From a checkpoint of a small mixture-of-experts model trained on Wikipedia.
Training: a variant of SOAP for the experts, 335M tokens.
Below are experts of layer 7 (counted from 0) of a mixture-of-experts language model. Rows are named router (the router's row for the expert), up (a neuron's input weights, with its number) and show model dimensions 288-383. Each number is 500 + 40 x the weight over its row's rms, rounded and kept within 0 to 999. Numbers have three digits each.
Before each expert's rows: "mostly gets" lists some tokens that are sent to it at least half of the time. This comes from a sample of Wikipedia text that the model never trained on.

# expert 43
mostly gets: " from", " for", " during", "In", " between", " in"
router:503403490439478469495521470541485472524425578515518487485468568523431511535517531393569490465556498479524517516514527540495514536613491446440443518472552524564477458514495532541504524545531464515480432475468445478568451523457496538541495526505572603522508473509465538545493512526441422492
up0:479517430552530471510476502455537463479459511483549500412529543613478457528517485507552575509496540473492524458491416543561523521558498535422515492515525513479512482484539475490488469528521503510480455537524537452464519553464542479472587475470520494553496421485477432556494517522499543582
up1:489502480501537496457526566544535491572531590473526487557527471427477516482456576449424487519568514530492509481460467494519529492518490537507491518556543442407511510535548486526530537531516477545546561489421483463494546499553535509457525549560610488545549514509483444579483514570552497478
up2:464476565487510543532527486495491539527394442465521509540437502512542457541600513548451498455490516506498494508481575515484522564516538504475483491431528480510556550545453482480511513496517518517494539575518456556531537506512450398493527450501478491473535544460525461510517424531463478569
up3:442494477536457527496494491564513506558478460530541537529520501534577561574544457499496556525484434511572478478522547516492470511494565569539490526516527454514524494580603529523502472611560476515541506495519527549560545557485516475478460500501508544423515522502508511500504420537439462475
up4:481462591471473471580581458501497484463486479482514497468460594509464436504420542534555472498478470501513506422505527509477461426536506479554474468493490495510555520509471582552498534445578534466488516470517487548471486435500570407453511521513472548454443547488508453498586412474418543505
up5:445491456453410577450499516509507445483537517541505497516406516471513517540500503567515459520491424510497529429494578557431503478562445590525487487515517433450512517551524549513471483556477459564477478457572481524469510471437549445532550478509492475491490433422484466482581514439530442476
up6:487532485482519444480521541458543534521570505534478515553507489443494509490432574432541537502525480432482484494530571450497533455528572478532466472477572470508486570493554465496496455484500513512583469516540489428495487609470575446503453506497446505486483445468442509494496523470384483443
up7:518533474514507522482470489486510484453463499504493465521519537502542452519568484421572534540443474516572465502469473517499466555421506475558469465552453519515523538538507446544459484495496459515509518556446458534506523525550492434522511459462440492562497575468521530587541488471493450454
up8:525558457522544495499442522490487551477499535498533478483504486487545529535483440482479488501505453433456508528501445555445482528479501492474563498515536517481583541517500576483485521568570527507547445479413468454523510540533474510407468527503436417532510594479509519469437485524489438520
up9:507507536574473464452549498524551501536427491483420532547512506502450523505472523456508477486473511488486500473592478508461521497513469495526439515426467537458556517506471490550474423470523533557517408485478435482490457508523512468557477478539517543543504492418519532551504567490524418526
up10:489444512518537459491506468493458532498421523508491349541474521482464516509560527490510465542425467548541515493533511515516495497467439534519496468446503548463541512430524494471524488498551469509476509523507550522567506505525551550493600514456545544527572506496494480561472565489454461488
up11:496498523550493536521537463497434519524518498542576477513504507503533455503483514561515476566467449512468601484505540515459520452534493505526477512398553509417521525447540501483520464501466515493473459497539482536545458498489461460473408565499466516409483539489510503458518534468507396401
up12:484478447522445504467530556487533488549459468464481576529493508445508541523464629518522459411464516492558503484453585465495508454583508515499550496443509507517521529557520464527420537423503469530395479477527490574461423478471479494517485558460556530568513439501480528514554487518468421565
up13:424519481449388545512542440493513450424465411503504458438496501497503462527409542483564485447489546564507507463506484494554483496485503497573527510493494496475501483558458489524538530460525491505445609513419567503483498507437539441479516533492443480480518533526469512449401437515435478496
up14:544405473502460567554465481512541566511504513474552503511433542587434504531492530521477490513523501443517600514548459521518481526569487509448494456494630514499522493523508481478484483513410531581476534527563529476530532495515521495551458554518518498464544580535418551493502508472464547499
up15:515471483506548459437444486527559438494501498431499452524533494495478446509427540418519517484498517481563442493467526412548560502552584481514476469470540472523520459531428460509504486453522493495483546414528531566540466465513526469456495524447459633540579484482487474469467583519479492517
up16:501497531454472492551507556616518526534481486480534526532541481495523558561496431540555479493532468467502550507518490507467447446554488549498486523535578496485483533588468465555560467483486512554450475477446512495447535463510560547485594433437474487496510448534550510506483483533484546489
up17:443551510532473393503499507563477498504473553496494437529502463533501490524499559427550446464467517474518520527517530504517524532464514563490539480496541548495437562421470494521498457513607574490491568476489480514517474520550515477540522431535472536517412498565528484517479511563569449573
up18:493486460498471416542516469486538544519471496505533374545533512507501511477532524463463521525536511457481598450514519436507437479516546503475541523505467563494507453511532477493437488497541499492506451547453504486520485488523509524622399521486536548579462502422553487440552422441523495486
up19:482496488481481469481492494544528532526525495447509496505463502494466577507544522425573532469504497470517433561549488475502477449491490513455505455448544517522478450489412568528440578547504501506475486480468485531513466495464508509450441469433450563451472502523495528508553512583537484516
up20:495500486463434478583507539520501505500549458487540508516510505427403466501510532480448538497537513474534556435500474582480504456531540457503462513523534479518514519549530519507523525516531490497388443567484520506541496458512528503544545555530557512562507504460527492487518560428490510519

# expert 12
mostly gets: " support", " worked", " wrote", " took", " moved", " development"
router:501438449543541468504572461488478441534471398463513486510437579500504562487504440508461512470477491522381486518508496496531534495467542507504578545500524504521548467460471442529538454499540553467552504542551471413449443485511502510509449473509548543556468495473499471527458554464454489496
up0:527437486470541498510516589503545480507499490481531511517543486612512491543473452452529521511471484513553518494456456505462485458453468494501519494545460504470510431483412526574517531581615483567500519504498487414395572575488505425479532468539411488483550488557526562537538557491490606480
up1:476509497501557497453469467469507493460508484479515397597415543600486410446550518444515493551553508495500516530520468462578515460510522503505523468438547531450570467541472522482499487502599505498523557492502543433507448475442487532522514480512462461463444504452520474489496584441482520534
up2:487545446559535494514476509540532523472507548472566498525465564436461523502532488534561464539469505411452472438548498519519549467501499475525514515458458465474534476461475513501521450511614453480504509479487568450466522458482482512486503561499537382505420468533492549500525518565558510526
up3:479502489544476506545492460503522494548508495466506476448530538393485530576532520522502514488453531547495521442484468430420509494517432465459511513559465462441513459464567421475548445474577551479470429500449491379523500533482524479541498479473452520531474579554503572467451493462471546488
up4:574490499509494487513550435567535445466509428542426472475482470477480476488526533540525461559443443465544513572486545490527458458514514448476582517573478479475553481520510455556520495459497502541487452477526499574474487485437533524532496514470468583518476530499437452504511591455572520540
up5:508525547519470458495501535599506469506469497504531503474554502513519544481496498513468497558467496559473444582460512451485525492457473532443526495461588525455534553493504471535515509499515527514502447523457505503502492499557546538609531479568539582457474539485454612561499554526555513600
up6:534462524547508575485479546474554418491517514451457475471480503383510523475553569440503549481476528511515470552423519404477477559494579433436449508540572438480455476544473480506541445450500528490498460500469556431487513521506528520550444469480422573471525468528596548487501545559616452533
up7:540470528463523537471556486508516540480497520507519501560569463439487571505535522524481527463433456541352475533552455499522464532516492450447538549484535471452573482569527517486530579480451509441445540528424484486497587506514482515435495491469517566501514572526521466516472479479458496548
up8:570544533428523547553481487472488525508514527415503544459465535444495534516530539556548452484494438546518433506494431525583511488473526482540502464516513449544504472554509496564474510537540493473507506514511521551452540496496553556505521498482509528538464490454525506465483465537528522487
up9:494438525540517523492466450448459502526470522509551489455550508480470525438505477482486507529543452432516574402545402472489409491534522537513515567512531486468461537480501511521539524517574478515526492481517477483528521503431509525495509489485527515514534485490482449374485522591488508499
up10:504560506527592476499461445443462456485518497517390537463493453526495497550455564450400497409521403540649484521535464565497488466585542480500497502406492462480541484513511488493491474501527531459483546535506531450471511507500510463474535501402464517448530538508549524502486556435437496542
up11:478501404523496553485493570506473498534486488478559481531543529511524558521470549493540497580483572583472442522540553534526476518474498478459461553530543448422529445492516483516548503517542395521488494537402486486448465492543475535521499523479513453493518510526530466520501505449506509501
up12:484480479447467448507535476471576477572509588478545533469573552514435531471515493458446522478566519521476540498444463526510516489518514493501503529518528530433528566445505464509518452462555486475432474445490534588499403502499465519548503489484480518486494509587477499496450480537469490489
up13:479529500531502486464530535542515485532407463475540467459482535606490534560522466509434515497406528555428473507513554567575531524460487513494492509460490528532514549537483516431559503511465500468514477519498509451556520488451442507409491527483477522506482553444494437524538574646487533557
up14:474469528467408501493578504439499487462427480458464492559484548531520472485498462435472529514523533466464545498567590515533563499513458544443553505555587470520522546443528472502517465540550454466592540552428537561535449453500531515467528507517462502527515618517485477508521452477441476562
up15:568497531471507419454488513470498482583543519431548440495462602527495475472563511490444477494470554477478518598479452518434528506477534464494461435525430628546498474477509519578509447531464535535467542543504528458539463497515603494481513495539509460487531492454428569503493565560570488512
up16:477518572530481513487519520499467439440515496508485440496499571414498537474474432460482487538514487537484445497516438517490502496430529508428507543452511525450462442490460468520493500571568493505567546527510545530509498488542443425526475462485424485489442580529532477551448434571480502463
up17:535581490429466509490512413494465437496397474462499495476477515537442480502486500499534593441463451476485491499480566458514519500514551558510570492454452537560492534538480459555491494519551507521566551539522527507575457544501533458479406507546508454509503514425440534578488561509455460429
up18:448482445535493515510470497497488525496494457486509445472476508513524546525468534526452498526472482462407518541517538487535452506473489557550486491494461505445572529495511539435491519556519476485467501478437465508447412492437530528499534418487527536475529544504445471464536488485542510499
up19:507513532536480417485490514442558502404469452504454562507574480544474524486440500546486475579497540526466549516539510576473482511461454528556435443481466543494586446460486423552540431493562550486455434514541495479472468503505431541498499424558545501523449544581528446527420467551475491494
up20:501529483485484449488497500512449488492576492467435484495492517491542503437502485444491496503536529505452504525510413579482504464527473511526534501518498538516432482559465463533493474486501514433541470538465509586533512458543494475486456419551489589490499517519440515483444462601517459455

# expert 44
mostly gets: " from", " on", " between", " at", " during", " into"
router:489422481457510515499484435485569527531504599510567502509491534504430549519552557526617609487514539489479550540526456458535554564520536493509495481466508429526554487450497521493470478455492469466513520502475445498443475588443468462533552525466548545454526498505516447508459515502491490502
up0:516439477480452510425532542540528463488462536404557494446447547508424513430495495534494507421506525455469447456501500442510462459483499498509467487461508435537516541509488537500485530474491537504505568481544601531498515545542393531526539536452487484536522492591510474424534498531492571522
up1:521514497414533541557492477513434516478537531483473465573539464521442483499469488511530475514523531416538492513466524457506490551502468481522505432512578482536483569575527477479570505503541493480494486525491488522464495513450549444488608497501563419433535548453511446545489515497589522494
up2:540494423508486540528517588550541449539494520445523426579450492484394581507503533460558508506464502487462569557539514453507493505486500564518476512530632499518578552491442486555573500527447488542524527469449538433453523496480580489518595435496491477495480484501508461531503604527475463496
up3:461501516480540513466481504500427452448514543483533475504442449486454487497492481544513470513427522496520497520549492540479505454499484453502555523458391456498539465498494483490484509446556477438520584556499472560454520584513493397510550448544417530475528469458464572514510482545425413503
up4:453463433531422522438513452433527525548517448489448469495473429475515550516530542462559534490445515560513477552505457524547491507476448496492503493451460502477410445442479514520511529523493544476503411517467502522493480507441460458516531444486505441510429491519441484525502460516510473503
up5:472533529532434442511522467508493502480468506519476510555564532449492484551490512501485469441456519491529556530581487462453546480480483508482537440457468513487460522482592493485500495512523509539569492502486524402533510541524549411478484515464499527467538522465531470478526448494500503515
up6:454484489473484438536496450538498527452469503464503441559525503542543482550459484463569600455521467526515449513431531453445459460488498488501442465555482465512493487522520543499459487519485548428491511455484504458436474511488520477515499435422455532469514430529505489451559530504446445465
up7:476481456557487504551570517540507516510448493422486520414522451528492498551539495541494468546458455477488592485511534521495567480534512520470484534492478529562591446532538617487509520417503518545497507478451498480573527512463503468544473494461446553458537526443453494516433531500570535517
up8:506470489545479399531528504497526533588503522516599456552482524487504461578567528521551490540454534521481460450482487487494468514535508492473437491440497486538500475512473577516511498520466515490467528522484451517577430547479528493490525501580448552492548365531511488441478573523480545527
up9:502516448509514512480559472478509499577534556501475486576492519411486421491563443453532440501528491451423531551503532595578531463526481466558502527544524468483463501541528563497467483527473507464443496476456473565507555506490451531540476510494554526495532546474518485506516514507469476502
up10:472444462448437464555452532508495439524463507504472521551519448466402463525472479599479504516463605540514536460518431555466493447478506512504519376473439519482581499520480508515584509444487544499516462571497445467409483489402532492532461440571489511534450492487439494493555484490502438455
up11:532522523533479372470468508535485511531528531440495555476542468435486422457481494540493578527527516444524565451509541490513474531460477515499468508488414420504516552457500526540503489494429535419485495546461542499533476527428459580437518500479535523614438458554482465531533442524555517500
up12:537528516509528519463552442492506577557544556551479577547519527496472446502522498548473535476460514451485501494482471501520472454480459464462504532426479477513552497533590475505481531518524453492476522472520471474518525579515420514494543437468445473435547460590568485518536453437525521510
up13:554486557472510554477466464487587507511529498593597570455468527505466508391487524454481443461495457477480560501522508528519531471433516549514506509459526532530510513525425458527526547511460516465467507491564453546483520485568438493591452476508478525532526515534512559542505446456470449531
up14:502514531514489534530497477463506485442512522591512460517519498530489466577494584550489614480486540502522484505527488538456533454502502502528486396442480488411544535401515506506517568475538578507549503510539452515486467508471519474474526410520483550539445529557500457539480427504522464474
up15:487526520563564475546438486354507447475483498487454492514482505542512529476442491466469514549462478540574543504465596492469466485454444543513524478506479537546555446435501496559456509523536486501476467539490508517472484468516409463531540507431530433439491523533497473516473480497500509549
up16:455524412516454482470536512502441494472429461528465460511400508492493402540513540457566531516435490546430517464473385422520528519518483572505466502530429496522535510476486507537511500516564501453526399488463570497488438451526471446497481475458518415501491440513523479471505460432462536481
up17:450376484480500481477475509514503517525513491435500552544444480463430458483506542516540484475578461515573442426487453516474521493509507576544573459504522531507509518492530523488529531440542507417490472522440531479543529500482457495524500444534545461486510491455501487453546542525512505485
up18:551532441529481492488529485514511513531424469537492499629538466546513454444495571532479586495516561436487576442493487508451472455542488449494513525420512542491484564478480543495450449486445551461470543497524533515554476497413528521480477478540492424491483522489475565468469427489574496489
up19:559482573508477505527491409505546499510437518487483522536510455512473474495530495605530502534533554503515504494473543569476521549529473524540500579438480551489541482536528478474484532480469573476473427482461493513442509543489539567493535477523523494575474416491466506551446425528477459440
up20:553531580470483541562511525562469483453530570518483438485486461595521532531526527531492523516516519486480483417499483473470489492529451551521586560523508479427472527561444540490557490478506544517516437582445498403551457485480529533511484483521515566544558480540482452469545495501515422540